Weights of a small mixture-of-experts language model, trained from scratch on English Wikipedia.
Size: 12 layers, 20.9M parameters.
Training: a variant of SOAP for the experts, 712M tokens, 5430 steps.
Below are experts of layer 9 (counted from 0) of a mixture-of-experts language model. Rows are named up (a neuron's input weights, with its number) and show model dimensions 96-191. Each number is 128 + 24 x the weight over its row's rms, rounded and kept within 0 to 255.
Before each expert's rows: "comes after" lists some tokens at least twice as common just before its tokens as in all text; "gets" lists some tokens that make up at least twice as much of what it gets as of all text. This comes from a sample of Wikipedia text that the model never trained on. Tokens count by the router's weight.

# expert 1
comes after: ".", "\n", " |", ")", " in", " ="
gets: "\n", " the", "==", " in", " The", " =="
up0 [120 115 135 134 158 101 150 108 152 113 117 113 132 138  90 117 131 205  81 108 111 145 147 139 104 103 130 130 111 169 152 101 165 144 116 150 127  82 130 116 113 133  94 150 134 146 113 147  79 154 123  88 125 118 112 166 157 144 115 118 141 153 132  95  97 103 138 104 121 176 144 121 144 115 109 130 120  75 118 141 137 129  93 117  78 155  89 130 142 141 133 135 112 131 112 121]
up1 [129 150 133 120 142 149 164  86 128 134 136 121 118 147 116 124 167 153 134 149 140 105 152 110 151 163 111 114 155 121 162 154 155 108  95 137 130 122 130 158 141 113 112 120 120 100 152 105 106 179 123 167 114 149 147 121 133 171 168 155 114  89 106 134 153 135 121 115  97 131 116 149 121 155 139 124 149 176 107 146 122 130 162  85  79 140 119 150 120 145 115 150 153 152 144 112]
up2 [ 99 115 148 128 132 110 164 109 123 129  90  87  67 130 118 166 129 158 104 117 140 141 110 108 137 119 144 142 125 131 169 134 156 160 140  66 101 109 139 112 108 125 121 128 123  89 116 146  98 119 164 134 117 120 132 145 131 122 119 201 105  95 155 110  82 121 146 134  95  95 135 116 151 147 151 136 181 153 133  71 148 129 147 127 147 148  75 141 107 172 124 139 168 125 132 107]
up3 [128  90 106 139 118  94 119 140 106 158  91 115 163 172 126 116 117 117 131  86 140 166 132 127 130 136 122 142 116 138 133 114 153 137 131  90  76  90 139 136 116  95 129 117 127  87 158 179 102 108 125 108 137 118 163 156 128 122 124 118 131  99 158 124  98 157 116 123  82 108  87 125 115 122 173 148 147 173 129 143 133 131 102 120 107 131  97 152 116 133 131 139 122 102 111 117]
up4 [106 132 127 122 137 108 114  91  91 107 150 133 127  86 143 111 159 121 172 135 131 112 182  92  98 132 170 120 136 126 124 106 156 110 117 132  81 128 150 156  85  83  93  89 146 151 179 128 137 114  92 126 103 160 163  99  97 145 130 133  85 106 109 103 108 138 115 134 138  91 131  87 165 155  92  74 122 131 131 142 115 146 129 149  92 147 133 137 153 126 170 159 159 165 138 118]
up5 [148 141  82 106 135 145 138 129 128 133 121  99 135 138 126 135 108 143 140 149 169 104 131 130 110 146 145 151 108 143 117 187 138 137 159 126 149 140  82 129 149  82 116 170 102 129 113 151 128 130  95 121 131 103 128 107 151 150 114 109 149 144 135 143 103  96 145 113 126 126 144 131 126 139 116 105  76 126 167 132 133 141 175  97 148 117 114 147 153  96  97 127  70 146 111 141]
up6 [ 83 144 124 123 112 125 130 140 161 110  96 104 106 152 146 122 145 131 128 194 114 114  98 150  87 105 148 133 136 119 115 121 112 100 106 113 117 124 152 152 120  98 121 136 148 148 145 131 147 126 125 111 108  90  86 134 170 136 117 111  99 137 111 159  80 149 149 129 168 155 163 127 108  87 109 113 116 113 130 112 105 122 125 137 120  86 112 171 123 142 115  92 132 140 150 106]
up7 [125 182 170 102 139 112 148  88 111 161 147 158 107 141 165 130 129 152 126 121 190 145 111 113 135 179 140 150 107 144 126 100 126 129 123 107 136 158 124 126 142 118 181 113  89 111 120  78 106 142  93  82 149 148 108 188 156  92 120 115 133 120 138 155 133  63 104 137 128 168 115 134 113 153 106 140 145 134 116 138 121 115 110 143 131 159 117 114 113 175 165 101 105 111 140 156]
up8 [137 160 145 124 134 127 112  98 140  91 169 132 107 156 123 142 138 162 122 126  88 103 104 112 156 128 126 138 188 145  93  78  98 176  99 103 105 121 183 101 115  99 166 124  79 105 162  92 147 118 116 154  53 109 140 135 160 128 121 114 105 117 134 107 132 119 108 153 132 118 173 170 107 123 151 101 130 152 147 136 128  79 127 156 131 140 121 104 117 165 147 149 142 105 129 113]
up9 [103 113 107  97 111 135 150 138 128 124 121 123 104 121 171 120  88 135  99 118 104 128 170 135 100 121 113 166 166 166 105 152 113 124 134 124 103 148 113 123  98 114 133 152 124  83 123 164 157 105 136 101 135 123 139  79 132  89 142 134 126 109 167 108 122 112 152 135 116 151 110 126 129 146 105 110  83 143 130  87 121  97 115 114 116 119  86 170 126 112 127 115 133 132 114 140]
up10 [125 157  96 128 114 123 147 134 136  96 112 100 137 152 145 144 157 119 152 135 171 124 129 151 105 114 152 192 129 139  96 103 132 102 125 122 117 101  92  96 112 174 112 117 122 111 107 139  93 107 145 111 108 127 119 122  96 130 116  69 104 126 124 121 115 134 123 176 111 106  93 126 114 141 102 110 113 163 143 175 117 107 104 111 123 124 129 120 130 161  96 131 146 154  77 116]
up11 [ 88 114 137 142 119 132 103 120 149 107 149 111 118 107 112 149  94 110  16 126 101 102  91 119 116 145 157 161 148 151 102 120 134 159 116 136  98 133  97 114 120 126 116 163 126 151 101 118 158  79 100 134 146 128  72 137 119 139 122  70 130  89  95 110 130 139 111 116 125 162 116 173 128 117  76 134 147 140 114 133 123 104  90 144 140  96 145 124  98 128 111 147 138 118 148 126]
up12 [110 120  74 125 138 108 143 149 107 152 149 175  94 114 121  89 144 146 123 116 133 115 131 141 156 133 135 114 146 113 148 118 140 108 110 156 111 101 101 105  93 107  84 151 110 127 122 126  73 118 133 165  72 102 105 150 170 110 146 122 154  99 128 144 102 134 120 128 162 137  76 157  72  96 129 167 110 144 101  59 118 140 141 119 128 107  82 135 103  90 136 129 116 138 124 138]
up13 [139 124 142 143 115 159 160 147 105  92 141 106 101 159 107  79 132 119 161  54 138 165 135 126 138 114 154 154  89 129 121 146 124 107 108 110 133 136 132 132  69 126 137 159 114  86 132 165  83 109  92 138 122 171 117 157 105 143 120 109 144 133 115 108 101 104 112  99  93 125 100 111 117 120 155 135 109 127  91 110 110 129  82 158 129 135 132 139 136 134 112 114 111 177 108 107]
up14 [124 137 144  99 156 145 133 143 124 145 110 106 149 101 113 157 115 103 163 137 118 181 124 106 150 148 134 132 182 115 109 135 119 168 141 121 135 136 111 137  99 129 135 101 154 109 129 165 122 131 135 175 133 118 102 118 109 154 132  85 178  92 104 128 137  80 191 118 138 158 108 147 116 144 110 102 142 160 121 126 126 144 115 121 226 146 135 134 107  87 142 137 136 116 120 117]
up15 [143  93  95 142 105  90 144 152 117 134 155 116 109 149 113 168 117 112 123  97  80 102 151 124 113 134 122 125 125 107 126  90 123 171 123  92  91 123  97 134 155  71 103 165 110 102 144 138 129 140 105 118 134 114 112 125 128 107 126 147 157 120 100 143 142 126  90 116 119 180 113 153 111 134 104 124 116 131  72  70 118 125 120 136 131 139  98 127 115 174 112  94  90 115  89 114]
up16 [127 129 127 147 128 142 104 149 108 135 140 156  67  99  95 119 170  98 121 124 161 160 146 113 117 126  79 108 154 164 159 132 123 119 135 124 101 113 118 146 139 119 113 110 173 129 131 164 142 132 127 112 118 135 142 160 109 120  72 108 138 138 145 115 118 131 115 154 138 151 157 143 122 128 154 118 151 110 141 119  94 167  82 151  90 131 142 120 124 137 151 159 132 141 130 118]
up17 [ 99 168 129 130 118 167 129  88 100 119 121 137 103 110  98 106 100 102 137 136 146 128 133 136 113 142  92  94 138 112  98  87 133 140 109 145 130 125 112  92 156  67  92 146 183 119 113 126 132 116 124 142 115 112 135 109 108 157 138 124 135 130  77 134 138  82 119 147 164 118 100 169 125 154 120 148 150 123 141  96 139 135  62 132 154  91 139 157 178 174 170 140 105 122 129 126]
up18 [144 126 116 128 164 129  87 150 115 138 121 162 138 103 129 153  96 143 135 110 156 114 125  98 130 104 118 131 157 152 143  99 103 116 132 140 156 147 117 128  89 135 118 127  93  98 136 129  89 127 147 144 146 109 155 144 162  98 143 102 146 153  89 153 126  98 140 137  66 141 133 155 107 150 107 120  95 133 115 111 114 142 116 125 169 135 132  98  78 125  98 166  68 126 103 126]
up19 [ 86 120  86 153 109 141  64  98 110 139  91 108 145 127 102 114 109 119  96 140 105 166 166 101 194 154 132 156 141 112 101 116 127 128 114 124  77 125 123  87  91 100 106 119 147 128 118 108 143 125 104 150  87 107 103  77 148 105  83 109 145 132 125 135 104 103 125 110 108 157 144  88 165 134 162 117 114 138  99 143 139  98 114 112  75  96  87  93 109  92 140 150  89 157 125 119]
up20 [140 171 143 136 116 144 130  84 119 103  86 149 139 154 173 115 122 146 122 161 150 179  84 125 168 126  83 161 128 162 148  98 142 102 147 125 161 156 107 183 114 151 153 145 119 139 157 119 148 134 148 147 107 102 116 159 114 125 165 141 158 134 101 117 132 143 145 139 124 129 140 149 129 164 116 180 140 141 105 155 164 132 124 133 101 163 134 175 161 144  99 126 159 150 109 121]
up21 [136  95 140 121 133 101 122 129  38 136 104 145 138 123 143 123 147 112 124 134 146 144 141 136 138 112 134 103 157 124 118 154 124  92 141 137 155 160 123  89 119 107 169 130  86 132 148 149 139 130 167  80 103 114 174  89 141 140 161 112 136 128 172  83 134 123 179 158 143 116 130 145 114 106 147  73  81 145 128 170 125 163 113 105  95 152 120 101 155 137 143  81 127 111 119 124]
up22 [132 134 136 154 140 116 168 115  95  89 124 147 125 147 124 185 116 132 157 140  93 173 150 133 130 161 112 131 111 147 174 155 141 109 135 134 142 159 140 143 148 150 123 133 144 143  96 133 150 144 156  73 182 130  96 142 123  92 129 134 115 136 107 154 131  90 129 115 101 137 117 139 165 126 184 163 126 103 139 150 112 138 138 107 119 133 102  83 116 123 134 119 134 127 120 135]

# expert 5
comes after: "\n", " ", " —", ")", "\"", " 0"
gets: " |", "-", "|", " \"", "/", ";"
up0 [129 130 163 124 191 143 115 121  81 118 121 127 121 112 120 159 128 145 103 115 148 111 156 119 108 145 116 130 134 144 145 162 157 105  98  96  87  67  98  93  94  81 126 107 169 112 146  84  94 133 119 131 129 111 150 178 109 140 125 165 116 134 135 159 153 126 154 138 118 134 167 167 164 106 139 151 103 120 160 135 119  99 120  91 162  86 119 110  47 109 120 121  72 117 151 147]
up1 [ 85 159 117 114 112 134 126  97 126 171 180  89 118  96 112 154 138 113 122 111 138 136 148 156 138 144 151 169 102 105 144  92 153 123 105 127 168 116 102 138 105 114 107 145 144  82 153 120 153 125 124 122  97 145 139 141 131 124 174 107 117 129 108 127  99  93  90 151 119 160 130 121 115 115 179 142 128 120  72 105  92 138 214 104 118 145 147 145 121 153 119  99 137 150 133 101]
up2 [116  99 141 128 157 114 129 116 109 146 108 133  97  98 128 122 168 144 109 123 139 108 194 128 160 153 121 146  76 156 142 149 153 117 108 138  82 122 128 148 131 141 118 129 151 147 127 163 122 124 154 119 197 151 106 153  79 153  75 129 177 131 148 147 135 141 174 117 136  99 144 108 125 134 135 175 158 124 131 131 121 130 130 129 134 139 106 155 119 139 151 175 138 129 162 126]
up3 [165 135 114 147 108 127 162  96 103 134 109  89 128 146 146  94 140 127 178 107  92 117 175 149 180  89 185 134 159 106 193 106 122 145 164 131 109 147 126 143 152 126 109  79 156 154 100 132 115 119 139 119 120 123 115 141 104 128 141 116 116 140  97 134 186 139 128  92 102 156  84 120 118 140 176 131 136 129 127 119 173 100 121 101 141 126 130 138 100 155 117 123 135 130 176 109]
up4 [118  93 137 126 105 131 116 125 162  85 106 135 112 132 111 164 156 101  97 147 169 136 118 187 102 116 124 136 117 138  68 131 136 116 134 119 135 158 133 150 117 104 152  68 108  94 126 164 131 112 139 111 136  97 168 135 182  98 145 113 137  49 136 129 128 118 146 134 139 142 105 155 135 174 114 126 103 128 135 116 166 136 154 122 139 107 149 125 109 103 122  99 167 101 123 112]
up5 [129  99  90  95 102 127 151 158 130 160 139 152 141 106 154 116 139 121 130 138 104 144 144 163 129 113 128 159 145 112 116 131 173 119 146 118 143 120 127  95 110 128 126 124  64 138 151 101 138 103 130 130  74 137 115 158  98  85 125 122 106 126 121  99 109 186 131 149 140 114 114 152 157 103 128  80 117 141 123 141  94 121 111 140 107 108 131 157 171 114 105 152 147  99  86 133]
up6 [152 148  94 157 120 134 127 122 160  85 139 156 124 150 145 156 131 169 126 107 155 125 140 137 107  90 123 117 111 118 107 148 104 156  92 139 149 154 126 121 109 107  84 147 148 152 113 201 142 128 141 135 128  99 106 136 141 154 138 151 145 114 130 139 145 122 136 137 152 116 141 123 135  91 152 123 143  94 116 130 152 152 147 128 120 117  99  84 137  80  88 158  97 159 163 137]
up7 [153 149 117 139 151  87 105 166 145 145 110 209 121  92 174 148  94 108 138 125 136 139 115  82 129 151  91 159 143 125  87 135 113 131 124  94 164  88  93 128 133  81 130  95  99 118 150 114 120 123 106 123 137 152 139 136  94 142 159 132 135  95 117 109  96 166 161 162 151 161 116 119 117 133 118  99  91 121  80 174 147 105 113 122 172 107  94  88 148 124  99 129 130 153 154 121]
up8 [147  97 129 155 129 174 100 106 133 150 138 138 103 111 113 117 123 148 154 122 150 155 137 167 143 108 115 118  98 104 140 178  96 131 150 138 117 129 133 146 130 109 105  81  94 139 140 120  95 111  91 176 142  86  85 100 144 136 118 165 139 128  80 135  93 116 140 122 117 106 114 120 134 121 120 122 141  95 122 129 105 143 133 116 170 154 170 126 159 143 150 151 186 104 113 163]
up9 [139 104 115 128 117 122 106  96 128 114 137 120 133 143 174 135 126 167 120 128 139 112 137 106  68 126 112 144 101 118  94 118 163 114 110  94 115 103 139 101 114 149 124 143 150 134 159 150 161 134 120  97 145 116 149 120 112 123 120  99 150  98 131 120 117 140 115 150 113  97 142 126 114 114  57  75  96 100 126 169 111  91 155 110  98 130 116 126 109 110 145  83 104 119 116  87]
up10 [101 156 111 145 121 116 116 147  84 111 128 102 145 115 164 120 103 126 110 118 130 155  95 172  94 125 113 159 133 169  85 151 124 140 113 133 127  62 159 136  73 126  76 142 133 144  90 149 137 127 128 129 142 136 142 142 102 101  75 127 141  56 127 136 119 128 141  91 139 112 172 148 101 120 114 117 110 131 142 148 166 162 142 141 157 148 122 148 109 142 144 104 152 114 135  95]
up11 [150 112 128 112 157 122 158 140 103 128 109 110  98 132 160 147 131 146 133 106 124 133 113 109 164 101 123 111 143 111 128 107 165 173 124 115 101 155 131 122 142 119 165 164 113  92 121 141 122 148 136 145 143  91 167 147 156 132  87 157 125  99 120  98 117 136 165 131  92 107 134  76 142 140 119 165 128 148 113 107 103 132 134 123 119 104 145  75 110  99  88 117 106 116 111 159]
up12 [114 155 122  68  96 153 163 116 143 112 119 108 113 131 143  77 127 130 110 147 140 121 126 156 117  97 153 108 141 151 119  65 119 129  97  97 118 123 189 116 109 146 124  80 117 131  76 145 151  84 111 117 150 143 126 147 147 140 170 130 129 117  95 133 135 136 120 116 143 138 109 132 163 129  99 148  82  82 121 146 127 138  94 145 126 122  78  76 136 140 154 152 132  63 124 122]
up13 [154 177 122 134  97 175 125 139  82 132 121  93 109 109 173  98  99 117 165 162 140 129 148  96 121 133 163 121 132 151 137  85 116 132  89 117 143 152 123 144 115 133 113 124 142 108 114 146 145 157 147 163 132 148 135 105 120 131 135 114 107 129 139 147 131 122 148 118 115 135 132 142 163  84 166 136 154 102 117 157 126 120  86 112 110 189 107  96 141 145 123  83  90 100  73 141]
up14 [188 145 100 131 109 164 148 144 107 143  89 131 121 165 144  91 121 163 155 141 123 140 105 174 132 100 119 131  76 147 100 133 133 118 140 139 105 125 149 119 123 168 121 124 130 133 145 156  86 144 142 106 139 137  89 107 109 105  97  99 133 107 143 108  66 111 143 102 107 121 109  95  98  86 157 157 107 147 130 141  99 134  53 132 134 127 102 177 147 160 117 108 114 135 118 118]
up15 [ 82 123 144 122 140 142 115 110  98 110 166 134 113 123 147 101 108 113 113  78 172 118 180 104 106 125 134 115 114 127 116 111  93 151 101 111 118 140  99 113 145 106 149  67 144 131 127 162 124  95 100 122 144 119  92 104 114  98 125 112 125 106 145 166 139 100 120 100 126 127  97  84 106 105 145 155 156 100 111 102  96 150  97  81  79  83 141 128 152 103 130 134 142 114 125 118]
up16 [146 128 128  84 120 142 105  92 129 146 176 132 145 100 158 125 148 133 150 156 120 131 150  96  75 129 117 126  95 123  93 147 154 150 117 120  77 167 144 134 135 147 140 121 101 123  72 122 131 125 108 135 116 132 166 122 139 135 114 160 133 129  77 163 160 118 130 136 111  95  78  56 182 124 138 164 125 100 132 143 106 109  87 168 111 153 116 100 105  98 164 167  79 125  87 127]
up17 [157  74 114 131 175 124 110 127 123 119 122 152 127 139 130 148 140 129 127 113 143 153 146 116 110 104 129 107  77 187 177 168 146 133 156 115 101 165 113 149 123 123  72 155 132 103 176 111 110 118  90 168 109 121  98 136 132 127  99 125 138 121 127 157 112 138 177 143 162 146 112 140  84 109 138 123 113 119 118 105 101 140 133 133 127 123 105 125  98 119 164 120 137 136 137 179]
up18 [149 111 139 116 162 170 130 161 142 129 159 118 166 148 116 133 151 120 129 109 161 135 127 119 122 135 129 162  79 154 144 123  92 114 162 137 102 102 140 100 110 134 110 110 148 140 169 111 117 121 157 171 123 119 182 121 118 135 183 134 123 113  80 148 111 122 131 166 104 125 172 110 144 157 111 161 142 119 148 156 102 133 154  95 132 159  86 163 119 114 150 168 143 114 165 102]
up19 [123 141 138 103 160 108 130 144 113 160 151 114 167 143 144 159  64 133 111 154 152 142 130 118 107 110 108 145 134 103 132 119 134 154  97 118  72 164 145  90 101 150 126  92 104 148 132 131 106 129 146 133 115 148 140 146  95 102 177 102 140 147 124 170 143 156  81 146  98 129 104 136 179 154 113 138 142 126 147 139 126 142 142 133 114 138 183 165 145 121 118 115 134 121 126  87]
up20 [137 100 101 136  94 111 134 111 110 124  93 152 151 169 136 111 109  97 122 106  91 113 153 119  90 128 110 173 114 134 141 126 131 154  75 165 108  94 116 155 114  82  96 110 116 138 156  80 112 140 124 125 156  96 133 137 138 113 135 157 127 140 116 133 126 131 124 126 125 138 103  88 107 104 131 132  94 138  86 142 113 157 167 148 129 126  99 129 138 151 125  94  98 136 116 120]
up21 [120 137 121 124 146  92 135 100 122 139 151 169 148 114 122 133 140 155 156 155 131 109 137 142 168 135 102 137 119 136  87 124  99 140  86 157 124 116 139 135  66 133 131 157 127 148 125 171  90 113 194 130 132 126 138 138 137 135 123 155 121 112 127 132  86 149 120  82  77 142 121 131 120 133 152 120 143 124  87 124 107 138 183 114  93 104  83  95 140 124 181 113  99 145 137  71]
up22 [133 155 122 138 168 101 107 142 122 145  93 123 146 124 105  69 155 164 140 134 138 128  95 129  95 184 116 103 131 145 119 120 166  93 127 130 144 147  95 160 137 113 131 130 168 110 120  68 130 149  97 154 158 146 114 171 132 116 139 110 131 133 148 130  81  97 104 137 119 124 133 165 121 103 152 158 127 107 108 162 111 110 122 116  93 151 144 107 170 150  96 111 125 123 165  77]

# expert 3
comes after: "'", "-", " was", " and", " to", " as"
gets: "'", " a", " an", " his", "s", " her"
up0 [ 83  99 112 131 100 136  99 106 125 145  80 159 130 103 175  73 143  66 129 139 131  75 145 128 142  99 163 151 106 141 130 116 109 153 140 128 114 139 130 134 104 131 132 133 103 111 121 119 150 116 106 150 155  61 121 147 151 140 132 139  98 117 101 139 150 125 146 123 127 145 124 123 122 139 190 135  80 105 133 111  84 131  91 106 110 125 101 103 143 133  74  82  79  93 109 140]
up1 [101 122 151 130 142 102  95 152 108 121 173 136 123 119  61  95 131 132 132 134 104 128 151 138 136 139  65 148  84 143 120  99 157 145 115 150 142 111 148 136  88 140 152 129 151 119 132 124 118 172 131 115 105 129  91 154  96  88 108  94  88 126 103 121 134 160 153 123 107 156 130 123 130 142 119 150 178 146 136 147 120 169 117 114 112 150 119 146 122 124 110 125  94 126 131 101]
up2 [114 123 148 124 109 129 146 122 128 127 116 125  81 133 122 127 141 144 149 101 124 112  91 127 120 154 137 146  97 133  99 100 103 118 129 106 107 157 122 158 168 142 143 135 149  92 122 148 176 177 145 120 109 132 115 164 166  74 115 155 107 112  86 121 133 120 136 128 133  89 114 152  98 129 100 119  78 173 114  91 129  95 146 108 155 114 117 126 116 122 175 117 113 149 135 154]
up3 [105 131 156 121 156 146 175 109 141  96 137 114 147 138 120 170 123 135 133 145 134 177 115 126 194 118 103 140 122 134 170 107 149 155 130 104 131 112 147 161 135 137 174 105 118 118 175 134 171  76 151 134 140 127 114 100 118  63 137 135 142 118 151 111 151  98 125 151 121 120 171 136  60 111 169 151 144  96 106 136 115 130 121 137 136 156 114 142 148 117 156 129 154 160 103 100]
up4 [138 108 136 126 110 120  95 156 124 126 145 141 162 111 143 131 115 113 193 133 161 133 110 169 159 132 117 117 129 143 111 116 135 129 124 137 156 148 171 123 140 128 137 139 118 157 123  85 130 169 135 113 132 121 144 158 129 144 137 128 141 153 151 172 132 124 139 139  80 115 145 149 103 135 138 106  95 144 170 151 190 118 181 128 119 143  98 132  85 165 126 133 142 143 103 143]
up5 [133 137 140 128 144 109 114 147 103 144  80 149 141 108  92 130 118 138 115  93 144 149 108 137 129 143 126  90 115 140 121 137 125 153 141  87 126  92 159 173 131 105 119 117 110  87 113 113 181 125  91 114 128 125 130 134 155 108 120 117 154 129 117 157 113 128 172 129  74 103 162 132 133 118 126  74 135 101 114  94 157 108 114 106  74 104 115 106 125 123 119 111 151 181 105 113]
up6 [156 130 125 144 117 133 117 122 135 126 101 141 142 123 107 170 150 119 133 148 112 154 120 154 142 122 125 147 122 138 109 112 135 139 138 106 121 122 129 158 155  80 127 134 136 109  92 160 106 113 157  99  76 171 113 113 145 151  78  85 117 158  96  99 153 114 120 109 159  91 132 145 113 159 118 132 141 101 146 147 158 130 149 138 150 118  83 136 144 161 149  89 153 116 130 142]
up7 [126 126 138 153 113  98 150 120 128 151 166 124 123 163 181 143 134 139 120  98 132  99  97 133 135 104 119 143 120 106  92 113 108 188 167 115 121 139 168 113 125  97 131 123 102 164 139 116 157 135 117 140 137 157 131 163 123 127 142 108  85  95 112 170 119 157  95 126 154 112 144 132 165 141 137 122 131 147 159 127 101  85 170 160 122 125 137  85 151 115 136 148 108 151 160 136]
up8 [160 119 108 109 124 140 143 159 132 135 124 132 118 136 145 149 113 130 118 130 138 142 113 103 105 104  97 138 118 104 124 115 110 137  78 165 154  99 144 105 110  92 106 154 142  95 153 140 132 142 112 118 105 134 148 102  86  90 193 123 154 101 120 191 113 143 139 125 111 145  86  92 114 103 115 131 145  64 121 117 112 131 111 156  91 143 104 109 113 114 119 130 120  88 120 130]
up9 [152 119 101 136 142 158 125 131 125 116 116 139 126 139 113 118  83 128 116  83 125  87 104 160  94  69 117 125 173 145 123 133 139 143 162 142 120 101 151 188  84 141 152  90 110 108 114 128 184 104 188 147 124  85 117 186  92 146  88  74 145 133 100 127 141  97 129 113 114 122 120 174 113 115 142 136 120 135 165 139 101 100  90 121 146 101 143 123 139 120 139 137 120 141 162 117]
up10 [106  76 145 114 141 103 114 152 143 163 119 123 102 136  83  82 160 120 165 176 108 141 100  79 152 133 109 123 134  98 107 138 152 126 135  93 124  74 130 166 141 130 128 144 136  99 162 110 139 110 148 145 174 162 117 132 112 101 105 124  79 118 166 129 164 108 131 112 117 120 128 115 122 120 179 114 164 149 108 103 141 126 113 118 132 102 133  78 114 117 168 177 124 143  80 103]
up11 [116 123 155 149 115 124 148 149 136 177 131 123  76 132 106 124 156 110  91 124 111  96 124 111 141 135 117 151 120 148 102 154 137 149 126 119  76 117 126 152 125  87  97 141 117  94 114 196 134 114 110 124 145 131 151 128 104 125 125 129  89 147 136 128 119 118 187 108 117 107 157 120  70 156 131 109 110  68 115  76 141 137 133 119 103 166  79 110 155 136 130 104 138 168 125 154]
up12 [ 95  71 131 128 151 111 160 136 151 125 150 133 104 145  67 113 123 142 142 127 122  72 151 165 101 111 142 140 108 111 122 151 117 116 120 174 124  99 191  89 113 107 107  99 151 117 125 134 152 113 111  98  97  96 187 131 122 107  95 112 132 134 150  94 114 133 125  82 111  71 135 138  94  92 175 139 110 133 129 126 126 106 119  77 126 129 127 104 147 107 124 126 111 116  77 111]
up13 [ 64  99 106 147 134 121 134 121  95 163 103 146 136 134 122 110 148 127 138 136 123 104 123 127 106 115 109 138 108 148 129 117 134 185 164 167 161 189 153 140 146 139 143 101 140  96 126 145 174 100 176 122 130 103 118 120 152  85  71 104 137 120 113 121 100 113 132 111 119 134 122 102 171 100 152 107  80 117 129 102 111 132 104 133  70 123 141 117 154 178 120  98 108 111  90 120]
up14 [127 124 122 105  92 124 118 150 111 110 101 151 137 105  97  93 126 120 148  82 118 144 125 128 147 154 123 114  85 102 154 100 135  88  90 127 132  98 111  94 145  89 127 111  76 144 107 128 125 112 132 155 141 129 127 125 136 123 126 127 136 144 119 146 135 138 119 118 107 105 102  96 107 130 114 112  95  96 112 156  78 124 122 132 129 124 140  96 117 114 131  91 109 117  63  59]
up15 [136 119 133 127 111 145 121 121 143 171 128 103  99 101  98  91 102 123 130  82  96  96 146 156 139 139  89 157 101 127 124 134  75 135 122  87  93 123 104 126 106 127 162 101 131 110  93 125 149 123 115 105 136 134 120 130 149 106 140  88  88 133 118 103 106 134 143 128 105 142 114 184 133 115 142 100  74  97  83 145 140 138 158 106  79 154 110 150 103 116 129 117  86  98 104 114]
up16 [ 91 110  84 153 119  92 122 101 102 148 136 145 144 114 128 133 165 115 132  92 145 150 160 124 108 173 105 146 135 149 126 110 117 157  96 160 137 151 125 160 132 124 137  80  75  91 122  91 149 148 153 114 125 123 130 117 108 131 112 155 115 141  80 146 148 103 118 163 148 123 124 126  99 100  86 142 125 100 137 134 100 124  78 123 117 138 146 120 145 157 157 133 139 121 110 188]
up17 [ 96 128 149 152 120 106  95 106  84 123 120 138  87  78 146 109 121 179 119 149 158 123 124 127 150 145 148 104 146 141 154 138 123 156 129 132  89 126  87 101 129 121 149 159 127 135 141 101 147 140 141 142 118 152 157 104  96 152 142 136 125 132 113 156 131 132 163 113 136 155 158  94 145 132 170 120 131 114 148 168 175 148 133 141 155 116 115 101 138 130 179 169  93 137 136 128]
up18 [131 166 164 129 156 156 119 123  96 113  88 157 129 149 128 111 124 112 179 159 137 118  84 131 105 104 102 114 145 110 122 145 115 120 113 124 116 136 135 144 140 120 116 114 136 107 115 129  78 106 198 145 113 153  84 100 151  79 120 117 104  77 123  70 119 112 134 143 128 121 120 118 139 106 134  99  93 128 162  82 123 117 124  97 107 120 131 135 160 168 124 152 147 159 152 112]
up19 [115 115 143 130 153 121 106 112 113 155 179 137 142 166 137 127 104 131 115 111 108 107 116 146 113 105 140 137 102 118 150  79 122  97 120 135 141 133  88 128 107 150 156 166 105 110 143 136 126 111 159 135  69 123 150 154 151 119 138 129 111 129 122 111  80 112 169 139 112  99 131 122  95 162 121 160  99 124 158 123 125 114 135 138 102 142 151  94 131 149 119  94 108 133 116 134]
up20 [ 99 145 142 135 120 175 144 110 100 155  90 144 131 109 155 139 135 139 135 105 146 101 159 121 153 126 137 124 147 118 118 151 114 120 127 121 116 110 153 127 129 114 144 104  71 137 122 149 141 101 150 168 152 121 135 160 127 156  65 111 127 111 112 136 164 148 154 101  98 144  90  92 135 161 146 142 138 155 114 143 137 160 173 174 142 155 104 175 165 150 166 121 129 122 130 148]
up21 [128 170 122 154 143 150 128 122  99 120 169 141 145 141 112 138 122 127  99 130 154 124 134 127 130 162 118 130 156 143 133 100 135 119 133 145 153  95  86 109  89 102 126 140  85 152 141 139 119 112 154 131 135 100  95 134 151  82 135 133 134  94 148 131 129 135 139 103 126 161 152 122 113 111 109 154 129 132 120 170  90 101 177 136 138 109 140 117  90  99 118 155  98  96 108 120]
up22 [168 113 203 170 128 120 101  76 138  81 119 104 143 131  82  90 138 134 104  79 134 101 178 105 127 156 154 150 110 115  93 130 102 166 149 118 154 117 176 133 149 129 102 136 154 130 129 120 115 115 174 137 160 149 135 166 106 125 127 156  78 103 112  98 101 133 134 154 139 107 124 133  93 129 135 153 126 126 136 143 141 122  67 116 165 132  99 137  90 106  96 120 112 140  99 158]